Experts of a small language model.
Training: a variant of Adam for the experts, 456M tokens, 9874 steps.
Below are experts of layer 5 (counted from 0) of a mixture-of-experts language model. Rows are named router (the router's row for the expert), up (a neuron's input weights, with its number) and show model dimensions 160-319. Each number is 128 + 24 x the weight over its row's rms, rounded and kept within 0 to 255. Numbers have three digits each.
After each expert's rows: "gets" lists some tokens that make up at least twice as much of what it gets as of all text. This comes from a sample of Wikipedia text that the model never trained on. Tokens count by the router's weight.

# expert 10
router:142127118146112162187071143103088127160104133128148134122142133082091139137155128150122111135166135098126132107104107103138128119159120096087142130111120154111118172137139150137108069128140130124162103140128134113072086118131151106098127111117115113146122145120092083135127130151150154141077127150078118139128107165132113104153161151131147155109147111129128142129118149113155119136134145176135113107135148150124129119177147176137189129119173144159130128122143107128101115142125120
up0:141118146134105136114118113091136101087127111162092167137091103148137121123163163146121131142108125141166147162140105155139119117097068104137097106119095154171134097150141103112160092137130176101139124140091107135132112119132151146168138128148101119142084077166120086141126168113149138133121142153141121170082140109093154131115123162086124138161111087114086126151114115117123148132161143115156107149157135132169075103142130106097147179136107105082163121153136101135113138119153122
up1:117129099149153121135130136086155122107121134139117105173154113131130166116119117133092151148121135097101158125111109143130096099112112128109124133134150133119114152100109139119128115121127143138079098095151105121099165149131151128096147104112139068168138143096088102124098118144088154133119119114137202141134118147161182136107079135099131134119215100135146109107177099106097155119158098134123155129105157143123144168126111122139141110105113143124171161127138127173145140166109149
up2:106065103137102138131116087093156141102130117126105117140127138142103137122115144141141154135106124111092143115101084126124071148135144118166160115071144117108160114121169167073139160096141148127134115152138102126176128141141123114084129125132103106100133140181121136095138107139172108101128117137127185125131075102133155167138108117104139131126101129126102144102130073159136138117094137157125140102147140178138107106123136098166130156133132130114126118155129177168128136140091134
up3:167142147158138070120094137182095138105163094124126118113127153117141162160118098143143141128098115163122161151141132170143121112144140160123138123151111095130141111105096124131130141082146110134133147120158139111112109096113085112123133156114149107173108156108190151109172126116140137132117106146116122089102120134115142117139165116122109148178146137102165142076107135108116148086138120089167136119161130117139131070095136149136142114127121128113140176133156110105127106122124143
up4:112132130177153142144148149107155158127114149080115100130116132127106173115081124151095128146119109139133127116108127155150163121138130135144150071131156128145179141114126157086178103127133139135161156150138120106141153161122148095079111143113159119133120104120142136137109145153122122154127103146094147104134121115107100131098099136132122148130184125148154102083127138113125156114164110111132078165130143123148148163078115135083158137134117106158115136129143133137103102166136114
up5:121099125123053098113106157159135134112132163130107115151159128115095126163143129109110173081123106128133125129141161153166102093136112107111137111142156123119146125108124175102082103106120133117131105092142089094144123124184138101101106137140157106178168129116132062140145136075136153154114119152132133064128123116109166181112119128117114134133122157128134110119086141085115153152161111153154101110156138119150127083151183126117165095105095130154104109143090139134134134143102079
gets: " the", "0", " ", " The", "The", " this"

# expert 15
router:111109140135099107147134120121106089152128085173108157129097133096124129135153117116167116135141099127086155132118137161145129131150174119118125129166173116136122127121129128112129140147121106129137141103117147084131142125127115123158119147091111096159118113098088121074116168123106127097088110118127144118127089150153141163115126144091152109181129096115147092094116154129188131148146106076147084097140204161144089171145133078159145127149098127121114153140137077094138144101144062
up0:099112112113097127139123099104157122088102101113093134131146119159147128165094117086130150085160154141130122119103145140144132129168155095156095134135088106101133140144124093113166087151100162132097110137105131111100107127117146144161176120150112123116170134127118099153143120109100150120103116116127124163110085105123100142157081116098154147147152119130149122095178124089146138165137148117131136130126145154162106176112107138134145130145125132109106117083121157124104126130156137
up1:109115163091111146149110134112091120128155129102091115142139120127104138098156123153117156140112125122137188154131119160151171124125106135091107089134121119097123123128132134106105173135148115164132167167165160099103158094118100115103135170117115118153105150149132104135124137130148155166106099119165100095143174110094144163168135115099109169165128131118136088158116117169119153135094128147150118124179151117112093128126174130104150118124146121131115146151051106156158131072138093
up2:127072106122127112122120167132122157147105135139080152119146110186135100140160135134145147137157137120137121095116141154124151165139137115116116101146141097101157105076121108097155131131120124113115099149123117136139076138104113158114111150108124110147140086176106104136109140134120089175142118120104109115137129140158115070119113131153126110178094105137171118142123127108139152127104128106164125122149111141141103139089158129080161141102123111186127127117156167173178128092149102
up3:109128126118084137147164151135155121116103123138118163144128132115099112155128094100123167125153154133099115138141165124134171072106154108118139123130138089102160101104081161137089113087143117131126159089123093044136124112116130129114113111098110108118144082162112124128130178106068140170121128133116151107112105136123143165148109137108150144127127129115123114127095115149126086131154131083145098106154182109145131131121137173103135148125126122157116096114110123159163139131118133
up4:107108111103123082117111178151125127102104083136113160124125112078119166124113122136140128105110134117137077123129139155121111116109114164159091105121100110130119117141096123184153096122099121101163111124126128159114108136074125146120152117083112121111122138104115112168119112083105139076140103164131143127152102152106164181103140130162161133087137149135184093122115144136133169182099115132150133133100143124125134118178160137154129093117149160143091157181145155112095126109101150
up5:149128143134088138104114151137089117140097191140126080149137132155153148118178198134114127109087132095131145156149127103145116097079132132144137138069140096143122101124112131102125111134129153122143141116136134135140117139115105080118137169128132085172096140140145126138110107151128144102113151173144115133148138165147124132126126113125216152132132126121116117093140132122128159116141088108154092168143158123160100146098130143104142119111095102120091153118075114105089098108149123
gets: " and", "it", " but", " was", "p", "b"

# expert 6
router:107142113132119108098143087107140160123091093128081134143157117140110128141149109159157118142106150152071121138191106134156097137137128106130124109154157131159146170131126109150105124122106136127138163156131087123128079090121113131144127146095170123150092103117077131119095158124105132136142153177105190099134171143127187113121106114149086125133130149151123157126142123115132157124129101104162130117152145118124138105145150122121141126096114127105144142100162150097121132073129160
up0:177104142127135149123134140111118166122160147125122111119110124149163169107122156121149142092143201114161142130122112134114137130127117099090143068133155138140092172129175139067129128132156120125141106130151124098176153123117120128159147099116074138166138166122137144096132119072124126142105126168172084117142150134094102140083089177167146090155097111154137119063088115111093132129137127122157128114159116091108125160080115153157119071140122153114126117142137138133097149156127123
up1:118101093147113091145086154140165114142105120114118119132144126115130107110125075120153157124148142121148121104113137152109120135158114115136145157145177066103127120138119129143102146162131133112170110171129135146172146114134116212150128132092137133112111114108118127137097089127179145160127127129159126148167105090172130135155077098124144137128128116098126143144110100143117126150131105154124092130138114116127143153129131113098125106111136123151119136141086163133094140166127106
up2:129122136131077086100121116138160117104153106092113154131139150144170132138163094148083135109105153134160126153143090189147113123145118126095057112120110181131115147086158157124118127114180133124150162127137165081167121160143154124116167118141130101142113125160116132096127101162149136158140125122122112110134128135152140157126111135121152134199150127111118130151156122080131128106117093102112137151148125104108098081102149153104129150132173137154175120094085149160140139107152095
up3:146123103107142130126159170152115110135157116094097125112143116147111158161171135088049140129120102080112125136107103153154105126096127143136084113149106138145120189156107105126126140084126140165154131089123130119127140118147108139130117147153098151139114143099120126114116138145148099120127104129141093158121101087148108156154129115132169156118130114071145057128146170124161127135097106138157127114142132115087090106138164185159164127144167117132156134155133160115141158148125110
up4:111122072134160117144146108132089125143116098171134148112146097166179127090123125149112155146124129144097120118131088100150181097110130132129157110113122053134161098139101110142096146141150067122139124137135102144089123115125128131144190176183097093140137178160135148118175138129146156125109119104115116130129127162170116151145147109162149106133099109111125118091106107109145155135131140111134081127134145120115118183094131101134164113140090101151122157114135123156122128065148125
up5:116102143145129178142166104106088083107131134154139155145164121142155132111119122107048147143128169132123128126129166161131174131127143133147103148125099151146141125129113127115180183097114102113104118120142089136103110128148122148100121155121135107143169108109186136141107152127158154125098127168078121124161136106132134151105168115114100159133130145085107126138088157147126107091161120133129114140113136152148118125079126172109097131136160177140138152132117131134186105147077079
gets: "\n", " |", ";", " —;", ");", "re"

# expert 11
router:133117165095149156114165134148118160131103112103131100123135138151171171117130130144109111111156176138144061144123091142126113137146094091092156160126098131126107122134151154126116110115139101151093142105114146189132115173125121181113140136126124149108123154161159110102197125102153140068152119137157128101137093120115102075121147116140177119125082083120135140119155083141157120107123128111103108095089106124124154114129157103124133095112125110125160113098132110151140111164160132
up0:087156113164131129154155104145127131184136129139157145146118142155159130132128176130162138140117141132148107181126143172153118101107112117144105132079126121142188109113165116102132100118091118082152134092135124090077106120093135126128130113160104097167113121098166120146132090118135144153129132159144110110107143125131144156136134099135095147165141128148123129130095101099110109117129092201165126111133148137073057085169145135123148102130131142108141075097151143145096144133082136
up1:155106107139068131142153133127145122147143098101102110137123110187102118102133126094090130136153109081139130149145114161145116099110169125110130136126171142166163126106121154088116111122094154115135094116127152132107172140165085144156158112122096132165099126141133142074136132118115124153134122175128087162144135139162121146107109143101122160169117138131125121131141115140104159139113127103111117121159154159125119107127118114073103132086162131173150121131130153148154161113153144
up2:140162119133094114184109127109110196152105121089120132124100119122136122141123155175127087133103120134167144094098122153129138123178106106119117157137148132139142098087106161149106137149146120127132130126106170147132117132125159122143196141105090106122130136122131097132138120160145136084164099167129101115142157148135102127145144127136135121144124157177163120155107080123117139157103125122117173137126100144111079136118152101093145088142161122129161107108146152137156091104135142
up3:168186127113163124131161139146131162123127176109113129139133115096143176147115117125095125147141147125158150133126138125133116131149149123117150123117150082136121156102156136171148133118143143112110135128133108169078122111173145131098132108175164112176137099126095061156069152132114114144121138095116111100107127163145119131138133097106098130085169136156131148095101112076126135117148127101107181137093147175114111141116121106125156132154140104139142151130123135126163079114131139
up4:117087120132159122107119122090167131129121160092130134099118140159131114140127106140120126121116122143136127136124126128133159149160120143191135100134133140123116138095129098106121150146129124134093119151131121125104157184117118165111122162090126084147151107132111126114076116165102152134105127148106123122109107119103124105116137161103111150143159119125166095118147099142133125078155064140168107156100137128148114155125175140070111180110144130092131169105149140112107090153105114
up5:127132141139174166113118140106108188112144122102135097122168153113118113124108131137096119125118095117137114156110143102163146151129172091131114116136176107146193127096151128129085097149131129132105134102165130105146132131135141115167126104107168085154123159150148141119109177096135132093104116135120139098115137147164109101149139102126134115125122127127086112159099127136108151145143110118112142132131124107141114146138113116079108123104130119147110121140093108120104140125129123
gets: " of", " that", " at", "–", " N", " for"

# expert 5
router:122142139106097149125075124141128118174142132115148132136149160115152127136128137121141126162141112123152069104105115134141136113112146152186114115092143189119109095150103109110127139108145110120117097107173148124136131142098127131100111153131112127134134110156093138100169082118120161075115090155147112140105117101170152117134133127094161172123100150134118121148132123116098098115104163161167135100102130092158140171078122122094132161127128133151143107131161121133120093157110130
up0:077120135129144172207141149128177134108162153159085127124118116112093119134126119089100128126067159125094133114102143110089147110111134121130115132101113100088156113122156136121102128102136078093107160084102134171113100138126155108138154119149171114157131122117158135150090126116093109122164121126134140115113112108166172121122151153147142129150121126165099094122094086109140155135120136154169103137102153103112109127150158148119124116124134149135143064161113145127106151116133091
up1:114074087121128201158120113115145145144107163140136114148131155141124145178130158096123145109157129118099104122085120176163111097150095097072133126145135155115079128094124094160104145081126098131100134112137073145123156155157126182085141112168126097150130086160130128121147146134152114131183113136148121152144091117124119087119089132109135152144143078088149080100120107163110185122151178098114159086110115149134181124157183143135157087123141147098108141105149136146126110126133131
up2:126119132136118145172161131109168134120123088126119133126155142110147136090090139087098161135113120115107153117168157148168120099127187070160122121119111125163164104108123131132151135151127139113087158151105137107157158138053163104133111131166097115163146133135109125125124123128139124124145101173078144111119080141110127146098131174128113176108103096094133173137168110161122127128096116089090141128108163137134189123136164122143130116138156115140098139126103124132162113137109160
up3:123154144110108160132141109119144089113126092087124140149111150124125151122141112121090144098130151107103118172101120119120151128165112113166117101143146124084115101132068106125158145110145107080145144113118097095110126149146136109096121098113125140179088116161151149123128154138165141052134113158124158109093082109113155149129103123183134133110125149102104137162132106161217150137111120130114101145131109143152131136108122079113149097140156123085135112135149127125135085134128119
up4:177128114121114147100134127165145091141109098131118156116117119067160129160141136174114123114172104126094114158128146135153093119124103139127116151131090123135136145123099153130118130170165114135118186160122093125120110103110106108139175110092168137138116114131142140171155106105127149098178108149136084129132158160113099093132126187114164141125115126106132122117127112130133130109126161100168145119105138100121115096139130161093123148135117148154121081089136141147157118114102155
up5:139135153166123134108125145076138121152119116129129126169137135147100120138065095080112156149116131141105147163129097130106138107105088141136094145119175121081163143126074071142094102128106110115125119128155105140081179133165126155142129125121153117122148126131131124136142148117103126106047180113094100103163137121170150085178133098140174148131156155130093123120099098109121132138107109152128141146146158152158144141139124156118129147134128149119126155062137113134128101139125116
gets: ".", "ar", "ir", "or", "ur", "ac"

# expert 27
router:142128123125164131090127094094146101091121151142048148134164134141154139134155168114118133108123176168138145123113138110165115130113121145186090145124149129122195133125141137118160137114132133142090127140101126136142154148115156167114142179144124155093110093111148133135102110120136174128132126140114153138115081094086119143121158115105150087089117102103111070112110096117181103127129139091151129114115109146157154111142099168098134130141102128141146117137120122110124125146130112
up0:104162143156151084103139130120141082120126112114124124113110090170108130114091178138143126168098138150131142128123173164089119137143112093122151111098087115141100146145122101118135122151145138083129111120125127155162104091118153123093140099110101101149095132107128103134106107168145120151115128130169098119127133154114126195118138159168157137130140123136107135168128118142133126134127124111155138158138120152174099136153140112107123168138084123104116150156131121123133121126165114
up1:150129110127126087128101115143115127151148100133164118098177132149160111121116083144108135118142165124143146127156105121128138158117139047122145121132138156125110118102146123139101201107206151106100154131112090141142167129124129137128160146106110123094175104145135137144171116112066144163123127165143127086120117185100142144129130138162143120127120125138096133098124114144157130106146155100145131172114142095117094101089138114144120076056107155123151121160145101136136093084152071
up2:135131071141129133164165137115109115148098119136147119103111099137142148128177167145151123129126133140101134125170115110154140139132152124148113119126143143120107151128140095094131155125137077134131123142123118150097176096162126166102145140131139127127098120113101126165098149145123079136144143138143114118113097104097135098173174121175171111102094131117146137132138102123142116100120119120106119164081130158140136122105151157151124135111150068072101109108135125117113076121153128
up3:081137103141139143149123158114128111146151160105098122147146179130150106161174104172104134121134107120100150121097127153127162126130112145158121127152101146113128144169106132129152096114151080125160125115179127109116129062152105136092128168094116151096109170114106130089132119131110142109106117107130161108131106089088142157073119139140141098129124152119112143120123130126135130099090092111122188120152088138170116084117093148118155102136182119125145127137114151136135112126088143
up4:137161128143133144119126137134132111129111124114109163120119087149132139062102136163107130173144123129118112104110152132100138100120114164185106130140135119131164107110155126105140113139080104140158096146143122080120183135174139135100143151136116083126093132126111140110177102106125131124103113105117127126145170115119132112147136131136107118125195130138127109125125085129066118168156147103106143135153149092147101115130125112090145114134122160149110132129130155152116146159044087
up5:114119147137149170119159156129117143167091111078134186123133153127083117091086150118112128106166138128118104144069111116140116101099127106151062127101118075077186118099105145120137098141123127075114124127108103102094102105114130160105141141165143131151110156144088124181118130108153138135139160094145159125094143143132121136130135087116117125158151110072165111142163142120139128122109141132099107167147145163132118119144117125112153089128132104117134130129134108112135073061135121
gets: " and", " to", " for", " with", " by", " from"

# expert 17
router:119127149137164151158145154164178146120159130109122115127114126108109132114121119153110128151162130129153161095150138141131111135131136132153065092069111105142120138122111086139127128125120132129115132114124098109146059106149137132146125152124146134111108133146122131145085155128139151129115098107151129106117172108097150152125079113139150106111154141119128076140107098125128127109165094110166185168127084183150078199134152082125153118145113121133150131101131116129121102129138109
up0:116141118121109115144170115158150083143111118103108151096148164111141103141107091115133153124121128116111152155137108126180139109119161140152119159108129118148145144123127159159127128136140170108089122106125121126101120123100082128117146167080111114094122095141110111121166163079142110140177136140150100093136105077100126147081136100089126153136173154140155121128159098116147130115132174144122137130137112110153170094112094190136123119139163126130109096142196150102137135123110158
up1:167127120154175045105116132116110121119144121078136153109134133099172178138130114108101124097166142134169160193139090116131135156097152133154148114110154090102141178070121117151111121153138108127090102174150094155143126121151119170127146114115130130111082118114116146151114130131121133111139107153145131093125137130142155139148169103148107125113143096092090137091153131105194190125147119141172150127121118178105158151148125133083140135135094133151147125120126133117116098081078110
up2:121104106170106088122115145148101114097136132120118109103107081057152116164146164190162111153141148124116108134137148123112111130148128101115087122107086124141168145080176150129105169126144150114143107157142104121115115137130151136129149144130126132116101061068113123144153170110169130137157143108168133095116065145100134132092141109138140145164151094097155102108130155098143128115138134128141119155138132164063101087159105106138141129122138099150127146142134114112158136103161108
up3:193148098147153109127132112103178134116106156082138164129166119173152109123135154145082132115081158129112152124102114118107148125143133125165105111156114142109095083148140144125147100162098126123082165164118116094135157157132134112118139157132128093123099120104117111086112147117181088107108138125147110146120127160123114123117117094102154143121148158097128146130116078112166124144115144104113158194141129189168184143100174155143168175102137105141101156126096105131134104135141095
up4:144141155164124154155093149124181127094121193112110125165151125146102155134171132138121146117155148121125125132114135150124104128097121129105129117110142131123133086142184123076126089112085142118136109114136141134117124185092177128090141147165099153149128080158142108150132173175159106112149138139160122111131122100087127140150123102157103149107140138096106160124146118106137139128135086152154120099134137103106123120120149138102120115092153098118128091098164157143121110137100168
up5:178125133147081095142156125150163121122103129095094134095094080132156143124103145152101158112121127111113089128130114079101141141132175138113095141081171174134136071145107141106138170128143125149140180084133138137126124107114122166130132150152132134115143119161111136069189143148103086115123084150115118149128085167177169118110140150152110127123093153087122090122105081073144146182095184096102117166128132093095142142095160115126130114136106156114118144117122139164087126113157129
gets: "8", "9", "6", "7", "5", "4"

# expert 30
router:127087136127154094142140122125126148118140154120158133156092150157100116099132117162126090112091072121137147099105129124166112129100092160113135153076110132147143144144103125097122173104179142126097093143072138149130154115149107129090167148156143133156120138109099150148125115169094102158127147160132125106108142154149125117174103111142136129121102139172137108147117160071094154133148101114093153124154140147128159131107129107113078154107121104076099090126128128156125133141116149
up0:116160117157073137142142109104107142185107116110136100094136113102129110097128120130120134139139161094156125162116117158161159118114166137091095068111118142142152170122100115130136123133138123136132089127132159115149094104115119117123177142156124105106127139201105091158123070154127105113158117190104120119155165186124134112101151149093144139141124143140137116135151114092126143126111112139131113128170138126125108154098132150156106085148148107129114122142112110112099132131135119
up1:097120115149130150154165182102162117152091154111132098111110147155087160131123113133101147139140114134106169121082122168110098127128114140111118131129122144157155106109112122108146137162088142116104131162131114091144118136110133097130131144099101098139090138125094112161149092182120115163149129164149140128123104081143136118156115137093089109152148113134154129128121088143157142109089118120148129155184126173126158118163118143151155170152123156156115161107139138178154112145133154
up2:130071104143125121175148123109152106142123134139092088090125119079138119127130123124112125102110116081138119100153158177112135117147101144136100119105141132143171177152136098106112131107123157103137117135143121160112122088142099145147174130130136088127138138130108140165115088136128149092139090130117107081145090081120139150116171117135137155135109165133139139146184159100119135178095111104091091123129127145115119150114146138079102132117109152097127121133124163148121099117130084
up3:113135142112150130128082155072153122108125110110139142110100139136143108106136134086130113129115100118109173122133137133134148128109119108145094113137118101178156122141121125086148067161125155120136123149133119139119115157120093128115138156113099107189133156134079175113151116143130114136124105168162137134137132156132118096137115141149141174133107085100140139127162096073117109113111134128141149181138104137128160099137113081065163104201151123128154153140138090150176130120126137
up4:137124124158133116128087169116146100129154108095130188167154162150083103129163116095144136123112091162135135140148116137139125085137056129149121127130147161129137147136109111128108115168142168177113119158145067109109135152131132157087103118064075112118149150120121119134131151144114128130136145150134105151115139138108145151110128143112115120135131116116086118116135087103159179127136095117154157136144107135095152156140139186112153133149140137120099108078124142139105134096101153
up5:165111101168075098111158101128112099134116095142100154156123145133095125109136128159133124114157110101138148112120168143148114120107109127094140108097109126147177145134146145139117137136161119111115096115151107098136121086138140151121119135124143118097107125138157100160158095139142137082115104078139141131125171125145120127090123133180148137143104157121115098122121139131125136156101125080140138132120150164109120129111117127122136070115107133075175139076124127137125165123092091
gets: " ", " K", " R", "k", " t", " d"

# expert 28
router:137127159094123101138101113109118110108181131165124135112092141140142150107124135124093163169144120094121141179147118112115098137077131128150119147086103160113109067121118128121088153150114146147128180135074154093098130135112124134101116150112128142129132186161132137155130124138116112113138121070115121102098112129111129130135142150120117163116107090147110148107135068112127135164121137096109122145101128114115145141098149090134118140126102173161084127091128163158055143113134121
up0:122121114149101110135125144122135139110150128152138097149103129123142146110129127172104135136148095089131107115159144154145135116141157122166108115119135117123137149071163115129126125138165125138169091157132158143095131111140160125147156118143133129138093134111120064147107100150099112103156156108111080138149099089137139120169112143082116128139152126123152118125148137128151157112110116125099166078139129123116148135087117147116133174127095189082136126138106127140145132114127162
up1:140154102184084123129124124130108171115159100124102123098136163158149134119116141136145127132093116131143158115149124130133102117146118174118088145127119099148197124134172109106108131126129172112141105135129108148133160100141132146108120108078192107103105147191144128143075128167103158112069119132104157125156126082152127137132139091149103130128164174132168120129126134163107147083100110108097120160170122087145147081108104118160134122098150073116085168140131129187072146146120079
up2:128090151150110130108127131133130153124109187137144130147193143115149148100081096138116134155116121132137153088146116147152112128110180153141101134169127137143159166170140153072096103160177100090114116124091124098128143144160149108102120153146133080136147150147163108136138137125076125104121130142131145108103095143111122105094141123110089109154123132145132153124141080145150137139151131130120172112115127125194153133134095123114120152102122132120115108161124136174111100142087105
up3:110136142152102117117083117145135121125083159167121141090143109154117119109145116166118153106135128100107119116119134103121121099118138093139153139134065128151122137132121125117135148137159140095114094114151111085138121148115117093118123128124141119111151134137093142132105138126116109120134087126129106121172122133122127143141139133140125117131116137171086087113111138116145134156145143202144151128099163106118130087104146134118108158126140248150057119172106113128157102130143137
up4:137144138118105123152128104163161117133130101117083123147116155138142130164128159144096141140108100121123109117156096128097119151135165129121087122118157128114171114142178148120115120115113089136138149129121074163132154151080127124133133117123145111143139080166178122130122134153175120110151111139139116149134139168115140159105150161112128144153131079146088133156110083118131122112097130123099117151111101125081112137106152126107084122132149127118108112166097133125127103098118144
up5:134145173152101130143157163119169159104148157097121140129130114151137143129124126131152133125131089122157197102108101170142125123163139139142101128139134091120168122125096135113128124114130150077104098103149073114116097139172109172140100136156128096152159152171138152143137155120127146152139090123145121104141111112149131132092134131160148133188146131130164123073106119056102118160182143156121139104138121108182143121137113120154150146140100148130116170117138143184159113154100119
gets: "9", " ", "8", "7", " national", " football"

# expert 4
router:135154139162163142095116135154111122079118135100118182178151117117157131082138148094130137127130143140147155151105128141108143130171124133089125114168097118118152120142134086131093154111146144089112103142099145145129095179143162133133157096131143099136173162167128131154138126128181112120161146095094110118136164115114117080139149115147101100106154095065127146159138137136092145105107109147103100159119128147153172134103147136130145138169109172150101121112106118104148106111133148
up0:114137115161145118150104143128118124103122120123111146121144153097098167101124116156137189127177152091157147131147147179123191131140101125109130115141211118103155128124137110146098123154131155108133151105102112164095113127092132110135125089149078131126099134162146079143173108150161155093141132120144113127172140107140095146065124155143155109119101113110103096148120118161116182145093108112079121119130149158098096130140125127146143122139108159131147116097109133124096105129146110
up1:150104140143089130107118116125172126155129087100120157111150177125133149106113135125116122105157130115111106154119165125153147116073112132115091083122171110159138144094117139143104160116148140088138132123168111149152150106117118125157153129135146151118084103134124141167126094196134110137128155099174084155139143130156174108134113090083125128106090147156149131110161159107121142142166095149132150151129096150132121099140135125084126121094106121091184139145108115134067131080112087
up2:158160134151107128112122082171147157134085120121106165151140190131141114128146122104163127092155176114150114134115119184145137166119131126057083103138177127174167110106148121115095130122127129183157124126157133089203116091113135102135127128144107123143112104113081112157139133181138140138163097158169079103138144140105143117101161134132107139150142124132128113109127080128108168157134134119159163126151107121135096061141121112140161127120087107106151104119098140158118133095173069
up3:117171130143129139149102195140127071116133127178135108130140186125133106148141166100119150108129138130137104142162109158174136123088133095138113126109143165136105142085131128126167132101135098124130140124116145160099109100149140113151146128090141116105146130127138078125100096119160100108113135138122075113110149139126143138101141154080144120130158161116201138097160134162140116116124137155109147151128107098134099097129127145143148093138109167142123124133109159157108143093137118
up4:112085104136120147117155169164108123142098176090097132122126127115140151157149112097143188072151106109145109135150164147067163106093105125105099116137119108088116142124121134117148157121153138159184110132134126115102083128125116161104135154096130098094124148171132129107170103143155136083129111108120142134091133095100108109095123114121101140170146178110111114086103139151137182152153090110139109144135160111123146138118180161143182120129186177116078134101156111160157147146153113
up5:103136097122140140170180123161148136123155086135145102112099125110139143145123103118110128156151118069138131094166122127112116123149149126135161123131115108147136122136145122153110113103135135113153131092155135114072149101146120134111166113121143158101115136129104066106101154124110104092108156105139133144068134124148161128115123094111137127129183105121183146121102143146132166129124136100128092135096123111144126181111111155116153093146093114151135165089136145152113147110125115
gets: ":", " a", " The", " the", " an", " A"

# expert 22
router:120160117112157092126113170142102148101156096088123149147098106098097101118101145138149149115139146153086156161096149115109142136150164114123132126093129153138190145141134105149109154099141121072069123119111097148137162150122087109147143102109104154157174143122151143139148114176167139138142162115133139140108124149126121105144116177156152121121098104140114148157144128105196093089109154162126113145146105108122093100106162103072123116075106145100119099121157125115176084123109149
up0:119162090109149128156072160132148137123108125104134139081112151134081106128148110136135117125120145085124132134135091151119106165153145154139141139154104122149196172134076146130131179138162114147133125110143084177128129130129113116117171124132139130158109148157144149123145135131174158120152160181141114120105122106148111086144121157126131161164114107158126119139143141110156141143103154128124135143095166136118167082153120115098095097148082111120108105119163156150089091118136133
up1:120142134109110171122092147113160142161115135078156169140158144145116118111144156131122168157079099120119113093116140123104136139150100141157137146113122146146149120097126096079145129157092116067105166122179143107132149120107151134119119138175137148104110100155132131150121170102159135101125159150126142094142132145148167106146111103132084155154163135128099154103149145138132125134133140101120114188157136163169192137155112113083137112131117177110073122120113146105103127120122123
up2:118138144145080120152153129128133119121125161126147142114130158123118151133141089110137138118130159131145104074104101122099148142158112114129110115140130138145124108177132098113107112127138123118122134075143107102158077170108145137132106144140074114123117061139144113145156120121120098112098120097126128138184148109149109112134118098141131144181101133183173111131158148141160127124124134107066113131108129146109132101122118133168103123152119130120118122204148138114119120104088163
up3:113140123138088155104155133139124068125101150165113148160156120152124120137120163078085156123197114095117136132123139181177129127098141144167139124138126127125144153086128109103077123164090098151112110136136091069139178140151117154106105123145134098140152100135109112144120129144140143140112056100132184140160121143125138140116117165147093111133135079088166127152123119069144114131083170110096080123090134185142139155093149138138141135127126138107120087082079107110143121154156147
up4:122146098102121119169170117082140141095127159162130121132151143176086116144133121090142142143106135149120146089141113116108097091124137119149135111127109130130159111134136141146124114104121141154119092116134157128135102156101112141107135143126100147115143118137109092101104155173121142151097114153140157148068121138149134129126095142147140118151100126136133137139137109122130147150127161130128140161186096158182126132138099118103160129143132138099129201113160113129128095109118103
up5:132129132110140164140139119134153137136126108123136116146114108108097137138150128162123145158122110146112113132123164170132162117128110146110133117113095119104107139079088143107149133113119156133142133150133152058071119122093156147108126105133135165124145136143119176095129148146120137122068053068134112130097105124104137116167123133115121150162126166095093105082120126161155171141124145115159037125089168085144123092144164134093122124108120122172141174124157157127114096182105120
gets: "1", "2", "3", "4", "5", "6"

# expert 9
router:135104118161161148133174123149119144129097108136112165162121125110111096136091139164105137141092120154137090123118112129148109093137129144116142106174142127129108106100110108115167123163091084083176075121148130093086127127128124135121112106128121115140118133099142122088153147155084146091117126156126141083143147107125086141159095121129088162154131148077114101103140122126121130152130112148141151159119164150151119153115114122142108090176161135132111172176192121101169161164135152
up0:142104133122143120135116126140142142083129149130130113144166139106140147088116117133123138121167120115134122096099135143101089137104092115160146106125097163145158137124138107123138161117128124124160123087199178112151127137121089145131148131130136112095174131151115081132092131132089109130113111179100119068159120126135141128147135102149116130177138067076135089097115131111143170115176125153094152168141135113143073139151132172094143113159096156150147148136119118208140120136109122
up1:093165154120120144119107109145127137177141156077100086139131115156118131148136159155139144110101090118129116101115116143170157100177118140133114133106137139104148115145132148137108101125134114128166160139142105149113116125075104125141127108125073138103122095119124104129129108124141154169113181134164110111125107103108118115144161102146106164102138108106148122136105116127104097129175139136117101099147136158151143093140149156102104145130099146105077144122138167127105117141084142
up2:104085144156104142107119119135115156119115143103119121145120134157159130137147117144118126118135111128152120110083125157126158113163126162143115135132114161159183173168130146100092161120136115106133113087168094136115153090105110147105124115118126140117150083120165079115158163108074143152119128130058125124149120096140135145118081155096099201155148140131132121099091135147124111128154086137088105107135111128155064114140103151149131099138140134111092123137150137158092121158126097
up3:110160107146105098128080114103145148121152137170135126124144161137131145131121122156089107140084123164107142144159123163120114135117165145100089099089142149145143152109090099120126126149136092128152164109150108146118118144120114161095152192147166139153108160122112132120156141175092122161092086146072157115152140129098145128138157118130155108158129099090129148099176130135140161118166098110160099116158146126119139099084114119104126115131112161135133140167161131112135119067123113
up4:133138118109170158106137110156100107153107151126147178093062101127104118103114153139163144129152151103146165167128144150158179106103114110096156100108158136117139109082114105131143133142125118134144136080114130118151120121132129091154159119157159133109126142134147134150125102089136150135086144134082138109147099123097117144091134120102159151136119111133179113120118115122155139088110127154145150082105120102121099144132167109148167111135103143123127105101150074181089112141129134
up5:119109176161078140122136081067134124122105159084133161121132148138105112116063096110120130132134116135120171113146144166122147136096163106128129164107147151129150136156096130100131093143133119110114158136128108105127115106110119112104136178131139133162135177143118156126104138131140151133072059118129097125117162126136144088119129137135143115114086078120146120122156128131117146131104106146161146123150140146115126147136100178125130135120082147135106105131166093130106137128076150
gets: " |", " on", ";", ":", " –", " is"